config.yaml
num_hidden_layers: 11
hidden_size: 192
n_experts: 24
experts_per_token: 4
d_expert: 96
d_shared_expert: 0
hidden_act: "swiglu"
moe_layers: [1, 2, 3, 4, 5, 6, 7, 8, 9, 10]
n_empty_slots: 3
router_score: "sigmoid"
normalize_top_k: true
routed_scale: 1.0
balance_loss: 0.000151
balance_bias: true
init_std_router: 0.0152
lr_router: 0.00128
num_attention_heads: 2
num_key_value_heads: 2
head_dim: 64
vocab_size: 16736
norm: "layernorm"
norm_place: "pre"
norm_eps: 1e-05
positions: "rope"
rope_theta: 6080.0
rope_fraction: 1.0
qk_norm: false
attn_scale: 0.125
tie_word_embeddings: false
parallel_block: true
init: "normal"
init_std_qkv: 0.0264
init_std_o: 0.0
init_std_up: 0.0264
init_std_down: 0.0
optimizer: "soap_variant"
learning_rate: 0.006
lr_mult_o: 1.05
beta1: 0.95
beta2: 0.98
lr_head: 0.00702
max_grad_norm: 2.0
warmup_steps: 200
schedule: "wsd"
decay_fraction: 0.682
decay_shape: "linear"
final_lr_fraction: 0.1
batch_tokens: 131072
max_seq_len: 384
doc_mask: true
train_tokens: 504600000
max_steps: 3850
dataset: "wikipedia_en"
Below are experts of layer 8 (counted from 0) of a mixture-of-experts language model. Rows are named gate (a neuron's input weights, with its number), up (a neuron's input weights, with its number), down (a neuron's output weights, with its number) and show model dimensions 0-191. Each number is 128 + 32 x the weight over its row's rms, rounded and kept within 0 to 255. Numbers have three digits each.
Before each expert's rows: "gets" lists some tokens that make up at least twice as much of what it gets as of all text. This comes from a sample of Wikipedia text that the model never trained on. Tokens count by the router's weight.

# expert 20
gets: "the ", "-", "a ", "first ", "s ", "other "
gate4:144137089095109088142141070108155126058100157143068167217142100147105132152134160090081125113186151163132178108152115185133135091056121081128134132089142091156159072096068098128136130128091088136139203170131128103122101052131069107164129154098102136114119095129116122164120172150120156107098119202196113066128072106042175181129116130119115128172132133117156100101102148114136086126175130112142120160127135099112097129107098071148124143160147120133146158157185107155156154101155115103179080143172136142101081098064115137131107154135130185114147107201123082133136141145089153148
up4:062142067113168094103127136134108136179137127187172052084145167111184128137110112134160164160107112108109142107134095122157206111172107182121089093138103169148110141179182113108112104087089072088095103139184118099137172192153138156094179083127125057043183110172158156143151127103162104148162112087133188105080108136101142121154179095124141102090109097167139107125137141112133157106116132061136152116138145140106188149143163131158115071115102103117108110178105150106097126136094195157129146138048145118174138137149109145124121146081150088144101129092108090127122085090151132065
down4:094082103128092146098091086150151114121179133158134117146087136117112094112147161137131194113119061084134133114095141126107111078184119120144109170125095171108147150144162109109113139153097146107143180141083095191090159086138118146156140141147177100139100108191146125201163146105142172096182142138135183141123112134120086160099083063154088114159129132075149121096109131186198150103104180139096125142122105069197138132115151136130111111181146145134124155093107147115081087114150131147136122013095155120148107087154108159236086184170132151137077181148180137097147127120161129138

# expert 3
gets: "- ", "\n\n", "\n", "==", ": ", "== "
gate5:183125161114125203208153135093146100090154107141149101129076116144103140099135085109144133080141079168159159145122141163118161150165119164161121135132126116180164098154157108168149145139136167082101158118163151116139150140129071093104109104102183084160115153152120132116116091112149138099186164189116120165152159157129112177128122134128140060098130145113057115128123140131127108163156144172103151214054065125060135133111169144110115133114081137132115129137085098169216063105101107131138141185050122134142165120154112108168100108120116148162121046124175141044115148163150081117
up5:130134131130085170117111134146114117107130134138070118143142139137109117150139140093163091174122079109141155145182171129097173079073108205105160110138219124118131122134125158110104176163116125081116160128124137122167185141135096056089160099132124126108147135105131112103073109156098163174168191134119138134147134084106146183135136084079093111091122090081109137102110162124128200118103120135150141112126119106184133178071176226142119144041162148172106120124163147081125078123161138141181135174107154098171152144088174117141137088143080193119189205136154078117118134170105137145
down5:171149110135128161188097146180096117130158078109077186157174079100070074101153204101091125075099128114145133179154202114125115070129127160045110111129176107118127141142145134110120115102149082172100132133148134141138130089178153148094175138093144095149144083142145080113145106092163153111179111129122138140096185148079123213145143142112146084141129120144053094104115117138075218139085150107122166108175155151125102091199110116137116116101117146187188152155167176150145092158108179109136095122087156118123109131131129120145135104133144161118173088132119203139116148149163156090

# expert 12
gets: "201", "200", "202", "199", ".", ","
gate2:138099137121194147156124130127149181153097101078086075133079120130158077121129147093176063132053118118125173116124134086174152170152096171081154092095122154150183189082139086144119157149098137061134160118141131110147198153102106148167098121085118130097193099155125149032172145173106103112108129129120130133125184156149131079147103137125140164135088063142109114149072119077076146111086104130089079143127111133136090145131141121086139096187153173158173118100119127098118081150087104097160098073173154157115116109131150162082100146090122095088118121211138135080131144165098103117
up2:187088074102109100194147098151200127156138101122124142142138121150116138141116109143097101178074116106129100151110073085132115124149169128152147093115118095141145124117098119143179124128169149170103146176117077108143131169178118151079054167149125203110139060050070146083117151152113109087114154108136137149188137145113158138104079072158109125088079123172163139148127050109104132097133161166119119102115079092172113131106100107119129075159161079118171146088096196140087113118091108121115141153129167073153102177090137112139104128130191087143161149154126178162102169156183061111
down2:089110140096063121066118162102099087115110091141155127149090164135145146129149153134104099091142051120126117117127076192115147136070150118112121128097141103139090147156096098132106117110162076204101145135137153124106170168121138129146187130135135108174137119185155090165098093152153131148172154138114147120068163119127154091198174162076116108201217132136127098122161143081154195125108122153159137152166133087126174086159118071120152141089122132119139173118097110079179179080167122133109174127128096179107075113132115119139174093147127145065119192139083183160163134069181133145

# expert 16
gets: "of ", "in ", ", ", "on ", "at ", "for "
gate1:135169180152148153106157132127111112147105148124146123116137172123112153111169119098099163096128120147128146169103142047198122098103073122116139173096075140043167163125160112116121128120120146098131143091109162154060133140150203102160077131109108115138113073121172091108153117141089150082125178102142088166100190093127103169146103162156098064093128115141133156133106109119135179126112081138108114128162082139104105104047116118154112139152155117136145178094061132185128159165107192151094088185138104142157118086169109171106033105159062119110083102181160173154136150147117164090
up1:201150118109170184111122104145180122132128166114153166146133115092096144098133142097132103144116119163118111146112101102110142117084078101089082129077073138127089133185128105160142080054087148176084156125167145128153210144118119168141130148085117123133119127211108111117100066063122164101136153089123129173079137096157138147138171211149077141060103107097097173118087150149091133150109108110083143171157123140102089085113106106131118138083216139129075164115177083182130092117162115176132126137171145157147148163129120187096166114160138117111139184111182144099167111124140075111
down1:170073148154225091117138160138151157129093170135091145112152131141106093094040173048118182111185142135153150122124137157106095146151152145120143103102188146127131070084152144094133139096134142083118100147117079126149181174121147089090152098123100149135117159110092145181125112156153080076143175119135149144125136125083107157067124100132140129140150184122107145166143148136115144103138152149125151131159119137201128115126092075151123107176108081046126121111153110108135100113096081160173110135130106142050091163178103122050119088166102178134069148123087040126079124092132136096

# expert 21
gets: "| ", "- ", "1", "2", "; ", "."
gate24:119176153137122168147135120139123094143131152171100104131144152166110155115149085172157101134145116071149085120141121192170094144168173130158141115115117167119112137179092141097151140150129143089130159076151122182174143134091093225119131150131094046136124117135127145072134166158104159138175095180158126114129146120093141120112135112159194077141136074103064164135120100137143131128090143131158063186151126124127086064084064169124061162206139147123115127219173155171113106133139147111109114143146137113132093096140158138113133070171061143069130155161103105098222133106128124124
up24:137170101080197045108110108092147169084090108100142097118078123140130125154147154091084170118073131203117159095093156061107164107142160083134117100125107117124186137106172154133093111098112114121143095193113125107105140131122099090130111163162131176110104163142147082151063089143142137136106169081090183155132117139144115211162131111108086148115139178083164145151116185077091112108180119116145143069158098101126148164140180099151174128101098081167121099088099073142140133153134143202104152119104101147152165186128152098079093158106160126201136095122154132125125105144182160157
down24:170109117157176083105106099110141136084127128132099092112083154116148151135139179145140138106186123107163138136157123109159102132116139134106179101137129111117146123127186150084091151109107167220151113154105127171102096153129109090130115181186141146148158199132176121171103123131173182166095124154148128143143182102153089099105099105140151173114066095118115157088130120170088077085175132063140146099142152160162206128157155136102108190103166102121167147195099185133133089083113049077129099102119159182153124076164188110131082149077164127138171177183107110100129144156125154159

# expert 0
gets: ", ", "was ", "and ", "he ", "is ", "to "
gate1:134100103089079149145138124058174119148126099144147175195086122148117078100147147117124127133089071101086166075113098114098162165089133107110116137127056147104101159084164168102169126130118103161090114091143050082122142123141169136175164101169119101136116202201099129162115146187170131177094123131146107179115134116140147131115117162115126136094175179096123102136163162138086100118159111143163142144169143208111153210091085177134092115150162146167192116074126103159107164155177136159100130097080101133101120130143139059092130111124145114147108096156130178103058087163105122109
up1:135140127081170102131122096131066104182175107112134089148105114127128112113103096077098066133115133080158167057125049129167076153103170103112144189098110164150121175167111151098163135169130165102179111069072107158092142140161114067122137114116112152147101129131136106112160115135149150132198141175076158111092114141132159128155105120097119157116095135109156081160081125116109166046064170123188084165180120151144109133163102121163082163097119203099095162150134139103124107138169109191121136072177133091112103167108093115123184130161102088121133110107136161185098109161124078166
down1:134132143119084154120130171140126091077151079090131169143162108157178142132118134126076140168155131128147148190140143100185151063117113170106092129150133107139165137119100108156108097114078146131095169151102179160075142129131082180102160162115147093120119170142050056198087127109160122045127120132150097112119127137146155105109106085153097098126193073133142182156146158178159122105163141150143154164086149147107093183078071139173141097176150139178151129121148151164141149166179156099106109087095120072088126114099120134143154124151183150127174145197166111101037110158161142106

# expert 18
gets: ". ", "| ", "- ", ": ", "\n\n", "; "
gate1:141142136092104120078216121096150144148193132100194078156108116130234149137144157076173104141115143082146076096077124133146153189167160145092140167109098161169099108166058106156143125103083176108156086154170158126082128158113100143109127154145154099136087090129145170086111134110177151132110105090116134136155097136100123083135105131170139115110132132142134136173127076131146072049144151114135106129109066183081063140115117181154172113139161132101110066145048115160132136154089126117153093135137085142074142116107186092161108123115093153121175109132183170128133139143149143088
up1:086201074148096109146091107126151134163131136184106130069186107128151124090067119114112162123165123180121136122140145151186100146153130151150170108069085128131148129058137145153124082109080115173119141119073141111142093134178160131162154128151138126163108161116166113090110166086154115064147162148153051157104104124105101077137103184120082165152112145167077135116110158112060104117152100094163167180126056131138208111187189146154123148180064167118131096168105138108113162097102147193150203089171110146119131120139123116090155140117105109139160120125135112135106133158142173069
down1:164159093103102208119158125122153175090086104079099143121102090109114179147106151141175162159124117133169128164123149113142108151116134101122114139147107101168081188149135172103140109178111123136072155118163076175064140142128144123156106057122102116145145146163188137182094137144100138137138095104098182093099136088159146122129167143178158109136164161136165146141194141123134205155122110136110130076122190133123121143122156115138101107053139104144127167138121134189151096197139132106094134000183162084108145131112153161110116113152076106173114179155112080123099137169122101131

# expert 19
gets: "(", ", ", ": ", "i ", "a ", "o "
gate1:172151139097126106180092159121166148124153061101150096128139141074153121132079106161181159138124097137161108064128160116106155094152155164147156136084123082123150094150127134137110179108067100170148173120132127091091086138099104181140120105162104175079160139156154100145094140148133153132104166170199089114122118104111170084142113193111082109094203124115119101142144109103061100091145107172116093152098114116096054098111119166108206156133145062156109102094170144130093096134122201070187133136094148149111057114139071123117129083148189095173120119168089098095108120139104108113
up1:167181107097076104185116141091159138132124085083163093126149127108128119130073081141194146102098132179153114099112182102131129098151138127153176086109156079125164099164117126136101146118114108143153198132147144069129126144088123179123103132228095183066172132112152094161101163134122149142152158127137121113117103081124131103155130193158081116063171123145097094116123095140072079140144129196100096140114118165113065112122100161142189162105160081157064079117174185122098092133139169117147116153123114166104074081133123118121107112101155089160138133207142133050095168147133142125
down1:057096162117069108087134130119101180145107127089109137123145178109122059157197135091147082197101138161158161117124158144163093127129130158142068096103101106134152160170125145097142219083117129128058149123115144125119082163093125188133137141175133161151111117151183091172084082089106131143097115193153068122140121127174161114140127092157129128053152166126158132218136111183133134120155118146154153120159100137088112146115122120104143132101174121134118117137168117108091132164138107124134156255118074086186141111149148133078159160114131118122137157162105129114133113129129111135

# expert 23
gets: "|", ".", "==", "1", ")", "2"
gate24:176026100121151125074160139111079112094133110107112141141155114131057126104085141079094164130109193144139144142130107125095128095117128107086197120128182157109153136127105148152092130140126122106113171145113087158184089086102072137145116174120139142142153140133173135172143115079094134085132084140087091132153131196136105138152143190190130119139239154172148117144159179142162087161110135083079136138132078111117093079051174125088166211096121120169144165124098094158103148093148079114169093149147106163082113121114132132162130173127127123195146125131099136144109164096132104152
up24:187108100123097103086163139142135146099160114176134146143101127128160118140173176117140114198167150095127114139158153093130130081145125156090160152143174176140130078123174147081067073165122097112181213121145163141141097076145078175094149150180091125154138111113161077129094123152110085109136155149044081102153119138087078099148109089140131136137159134163138130149123129133134115148139165138218153118101137113091102092029128101065090113142117094150165155121123096183128119111144102126135099132191127147093146100108143143101110162163148194199090144079131125160160121111055101177
down24:175088152100127166098151116136074167144140116104118085118175128064099169139167131126078113097116107124107132098105092150164161075122113040126136100084098183111142160126131125099093206110138147154091140181115085138158136171127180098132069094098133077164100166189078106082151135154064097105109083121158196126154145189137159007123103124135096142151063100123176118144143118153142141146107099126120073119093100091158119129122170152080168069106129115130143219112160107134120196124147113103089099090155116156127158130124098106124151134109098096145147162126094116146125124123155102139

# expert 22
gets: ", ", "and ", "of ", "in ", "to ", "for "
gate1:085115126094106144092144157099095161085184129123178172087104159184143122136097159160114129146133120091152122072113137149163101160133092103118098085107149123113152131122117160100154123131139153126166106164174154096154089144144133080138127189155095067134106142117073140196125155139160155202153107136125133125124095174113121084201085178104085129124118186149140078126106128103168086107128129087136119153130134123094112157124096071164129115129090103144130151209123083093106074157108176073088078170115138098173057075121146091153093116173116091119108136180081097155208176114048125160
up1:117117118104177102125116116061146180040154145144160144173100121174133090155122180170121085150157136175076136106069143193145095129170137121127122050128137099094154124119163183104100114159143130058130138066090109136126122138145143126133148167167128150111151145123098131158105189215123130180152108078095139121081124193110103123111134106117059118134121145103097110167080135138130096104139108132194058159108138142151151146132099090180140091183181100165082135132149128120144095137137084119118089134083132065149099113146112070149097111181107170153131138143119093114183191111090165175
down1:142163136177114146172148114133155123167090084117109101130135156196180114109120111126167118138103158128178122176093120099115150112115156121122099196162112104119114165127142111166107155139136121179099115095138150109139151113121161152129091106095145118155142090151153159244146110068124137126100123058193089189146123090158136223087113142087153145131185132151144150101215116131094129141099101186113157105047165090089142132150160141093152194090097153139147176099150172141191122146151142125160144078114139152174180141074133157125184115058131139144163113132125110135079106138144126074

# expert 6
gets: "the ", "a ", "in ", "The ", "–", "his "
gate4:173153132123089129103160130090108146092161130139116143164072132179173092152106124110180171094109102100155125135130103139133085130100091109142116150112094147118109086117107141155189174091112202123116131130156132117067158093163140116112121157076144215088081100119088110125108133137109142134155147117043084147152139129098095177125158163134130134109124165134133148182144152102112043101081044127139138150115163092115129080187097129163136140131171056136067160103150159079163138194138112138160137088142107187105115131151166131066121131125160130100124207159087165137123208111152094071
up4:127073141131136100110141130067122121118143149160185117153117112186129131164118136102159116045188115130159149073103122091145157131098114137156098084117108133139123175121133074088140067141089085154076129169134132140162125110112175118129126115157105150116136113156089149113169174153146057075124179119112134118214124130127113137094146199124101124190075115105139168164149155139151110136186076083099102127159183133109135201124169121180174142138110066156107176168085125141144090149203110090159106150056113097109102132111094068105115113134127057133129120133055135140146111186127122080
down4:145139123138076141127148157068099115109139172115153074123163095118158088178167153111073123166143150154118121152134143087158085186108106088127065164069113161154102169185116091123177172166162106175166138132119188118125169115165136158119136088111088159089069168136144172102105164137137107129139063135100162106094105200105154146131132111149071102129105151122143074165122133122096185107139143120144146178107177190126120112157111157120168130199130070087200132107094128094139147140118135123183164069088096165081119166140149151059117115136112178083142158111061147111111114164159110162

# expert 7
gets: "the ", "a ", "(", "The ", "-", "s "
gate1:116136117030140124130111144145130127145147139165188159119099125103179142103126158136160097165163146126147087189078166103131093120117092118129141083070161192136095111112066103147129092076118097100132114081164162157103109125141117125127126100179207066087154109112108164080092088182228120105141112102168139089151117131157119116111138155095140097148104119085140113156124111194115133125153118117166157146076154158160170066145159181135154138144137081108140121138095110124150081137085155179167126073128189085100114080088156175169119078110129167118126219138113178123130102126136159105
up1:143114108079128094159100130155159106150126170139179110167108117135122147116151127106139083167133168193157079161104166126074099131108138120147147134082128207187121139140110088170168104093110065107148081064181134177126161156112061109150108089152164089116148164075135128196092127153214148109089094147142175090101125087133156118090126129087179132096117168122140089131117085152177100122137079108154167122139155190149096065140134144138163129158162097099093105115097093147099104150094131155160094110143168068156078085079132158138141064148116161132177165165144172116101160113175138122
down1:156114123147148147092186126126106099183137135149143072134117120105103120117150116114131169112144125122143147100109095116159140139152130129130125136174124222079148103109178114097163145144158137098198160187147113133163149097119161126109146151159145093126177126136117103218104168103086142193173112155140155125147145105122104239109095165176162125185132143142143119136092105116079126135160162088104113097000121118116146133117104118170112140157185136164111103127119183127140135092177156121100166084119136132118158130107125109169130145108110093170204130148157120179140126087090130155

# expert 1
gets: "\n", " ", "|", "0 ", ") ", "% "
gate6:086206155160100141105100134117156133134133101116138154083128122094082127133117060116059160101111127137130093117095160091159148127119165148140097127095101146123117077101128050095135191128033188169163109129109146111133067131116097085157082123155157127110186119099120128144109123132104104130134107129091117125134141075137055099166117126079092118143096121137084171151108082130151146110113076175107110132148144111102121177122144078119073172124151141114031102180147149112134191115239141158088204138135108136156104095125154167116115144160115139086176147098138091191155119139156101104
up6:138037079215132127138074122168124103094150184127077098162147117111125136130195143061158099171183074117195138125198129143069076104145079161138157102137151125115122145106112155081122097109203119117065135103129135134134155160185130137176143154091125147142130084141184111200148110091148090141138090214133134175155104076126168166127116135151156159144149116160153102130161076113140154121124142109126162099117167110161116101079155161097130097165174124155105123123198122136132114135114136115168134104103101121092148158107149131179155136056186117135118137153129141068173152140089101131
down6:176141150087136143129169131134105152099194133147161141092149159134105142115123112111126120118129151114129156054156100090141117149129104134157102094142138043143146134106143155161116128126082157173167134134144148150151075131159165091098119079119160123093158128073139145071149144083134108104161084184092146087181122143194139158138106184158126123077105122131161123108109163158087176129124151134137107132171094155164138147120179229129134118127150140107125060152085167078163108158128089057135132000129087124138116117143108128135129133102070089091169126123170143096161128161136152137

# expert 13
gets: " ", "0 ", ") ", "% ", "\" ", "1 "
gate7:188130142100137085091172131168099132125170114111125154130108141125173156165076149100157134131124103137081141147146101139130126083138092158164180138066090200192064090137104167126099099099076144111116175138107146131152139107150118150149079116087162108118153159086100135131075167059061111161142123107131148168138105169151118218184149080096140108175123148146182101108127197021178157123108162122097122074101120127062135105133143134114136158144115125100090153131119092144110099112128149169177134150156171165125090073106076157112114115111170139097127140132127146096201161100132086165
up7:000147141103131116095109103070147100122183153078137143158112160129084127075127132165126085143159116105123139117117084128199119150170127110123146163103166111087184124113085145136067095138165077147122112133119149097145181142129146170152170144129128137171075148159157136092119169171100155097124168127185113151108141145124123140077099168072119160169124185091076143162138152121126120108136112131163173086142196151163142146149140105116152104139125178153165083115192070092137149119076173116169113139146136124158135156114128108147157131120122153255149102146193132141106104100102140119
down7:132119127046168134048111132137111144143179129142186099108129112080123113105131176143107128099081101104141123216109114169128114178084139203107128124035154095094128109087070092153124093108116140161143118164091151167082146138078147171124174113131166134162169135085156092168108110135103169122145170105174141091206158120094208145096096101140132103116099158116123054096135144132150110085123062155136096133133132093133112135114126117133111156131102169085100105161149138144102123115178141160107115179130088129188100147126086150148146144147214099055173127129122126064118154146120108116

# expert 8
gets: "| ", ". ", "\n\n", "\n", "- ", ": "
gate5:082142098081199061142103153134138091092130132118081131105046131128107114154106154093098139105136163188147207081188159152150099077085108187158163164114148139136136160143156140130158090099107154097194143160085121064156147123114087157119177114149115083143154136149167123097111129201149122136156094153123116124103130078109114095104175134149162137189138139092103120135165117069113109167148124174122106170182116164010122130145096193111139131153153123115143120146056110128072144128126141112118173125148132148115129163133108125126186163082074181192139170112116116129112145098125141105
up5:147136109052094106127096102109119114127130161162134241147085124159090172151116108119113177149170164169122121121114148102175117138123127144132085147169116166145109143091010100084132153103111131098137148162086169094113125094115108128102194163161108114138162108140170214185098160119137163086139171153092097122093124071112108102063089119129133139175157154144070092153036128126128132152143145128125189160120112118111150146125081133117054165150116141128129168146083088138105156125092146154153162097138142173075112145164162122069125094128156157098142176174116147091132154135160103094
down5:111152116139163115183071175157087138128116066159212120152080170104125132127186132174149095101143153122137134194138144127075131127076135109154143131130073128196085157088110173129153149101079173175169162155130147055067158152111117141141128108115154140178124119117121187103126165136165082112136101097143121131187092104132192161133149186109156179089082133166119143114111098167143125130102138147140082128213128107113064098098190136095151075135109099073102102115120082142127086129117132139175136166134045098100130149092129055134170100113087149165118138109129136125099172132136114148

# expert 14
gets: "to ", "was ", "of ", "is ", "as ", "with "
gate1:157111109149109174143099066114132138106108189115138149107138106065103167143113177156114147042072100115088162121121155149047150117114144121147109135065156138138175120098109127134119140175144162135156155099150176099146187130171116108052059104100104177178057118091129166171136141160165093114139162188109103141136134141127170120127158135079116145124100119200086098117122117133110072137118151141160163146143122095168127079199118137187168121096120063150082127093124110123131124123163131153134167138153120186090175113141099127130146113117105063124121137180138125106151117175073050193
up1:131120121168102183106110131116077199055126110163089087103094195105127122026105180127109181154050111162128177102169133170130125165145164110066141074105107127130114122129157133093157079190126102159136185153164170128117160156098099137150089106104162126151121096141094168138098176126163104122162123081074135166124082103128065118091145113145078122125113129122126135132175136143097093086145054101158139182126070104127129104140135180146116134098145109108161163126164145132107125129154103136098129176077178172094108069117165140166096108143149081115100176125162190087145112154127099133
down1:108124094155124170132129136140078208138129169157164108155107127130179121154079130117165097131170149140131180175118178051149195088099132131163158209085160165180140203122106081097116099090098131126138114142154101110161066164141160162114097132184149126093177143145145104152094162112148063062104108187136072144153124141083183142107144134168156157108160136129134155160110109165156109112128127148156118078163152130164175148106181106098134105121176118174140150098090145086162131116143121110167138136139113133120130098138053155158138089077136174091151051119094076159083162133131172136

# expert 15
gets: "|", ")", ".", "s", "a", "6"
gate2:083124117236123118141114148122078048139134168103165144148148153113090162144111199138110078130152116123095107159122167181129152100145160108131172151126105146141140142106132082076123075201117132166147160125115132123057126111115121125099119125109132100107096172073092098111095177162147159108059100170094119151101147152164173121118143159100117077060183141112189132095075076109101156110142134155154146144168195112071185065109154121138122114149052094114141149189101169148153115163167140150114113161090126104134134115126166136164121213127078120112132147137086115148093119148127145171
up2:122119115072127143130092120159146157171211096129192081100144154099175129186162135169162158146126125109104136128120155051061147145136108175092154152119201144142156146078141123124135139045146090109160124112137106120148119084155160074131145087154148155126146200136103123177131178150143106192155145122123146100096160073175137135137136083147130149093110170139065121045160110146143171124158164158174122138167106100106108069176124094143089184156149123160120074139144107133168072115166136103146138132137140132161091100056131130142062097112095102116207152145174146102103121101106113135
down2:155123137213155104107157110115137151120077115101154119144130115105144109133143082070162091123138107181133148138101104074089133083114117120113173083156167167219096096161113098126094120091132132108135114128125144147136069112121172132149149115122154140110179158149116112056118085118122083136128131145135130109158102143135090125168176095140156148065097162083092151113160112154153061119165091178141112081100157109060098150170077132115133161135156137112137161177077094098149190121136103112137089127129149159148118056133114121164165088126162165132121129076145246134157207102070192152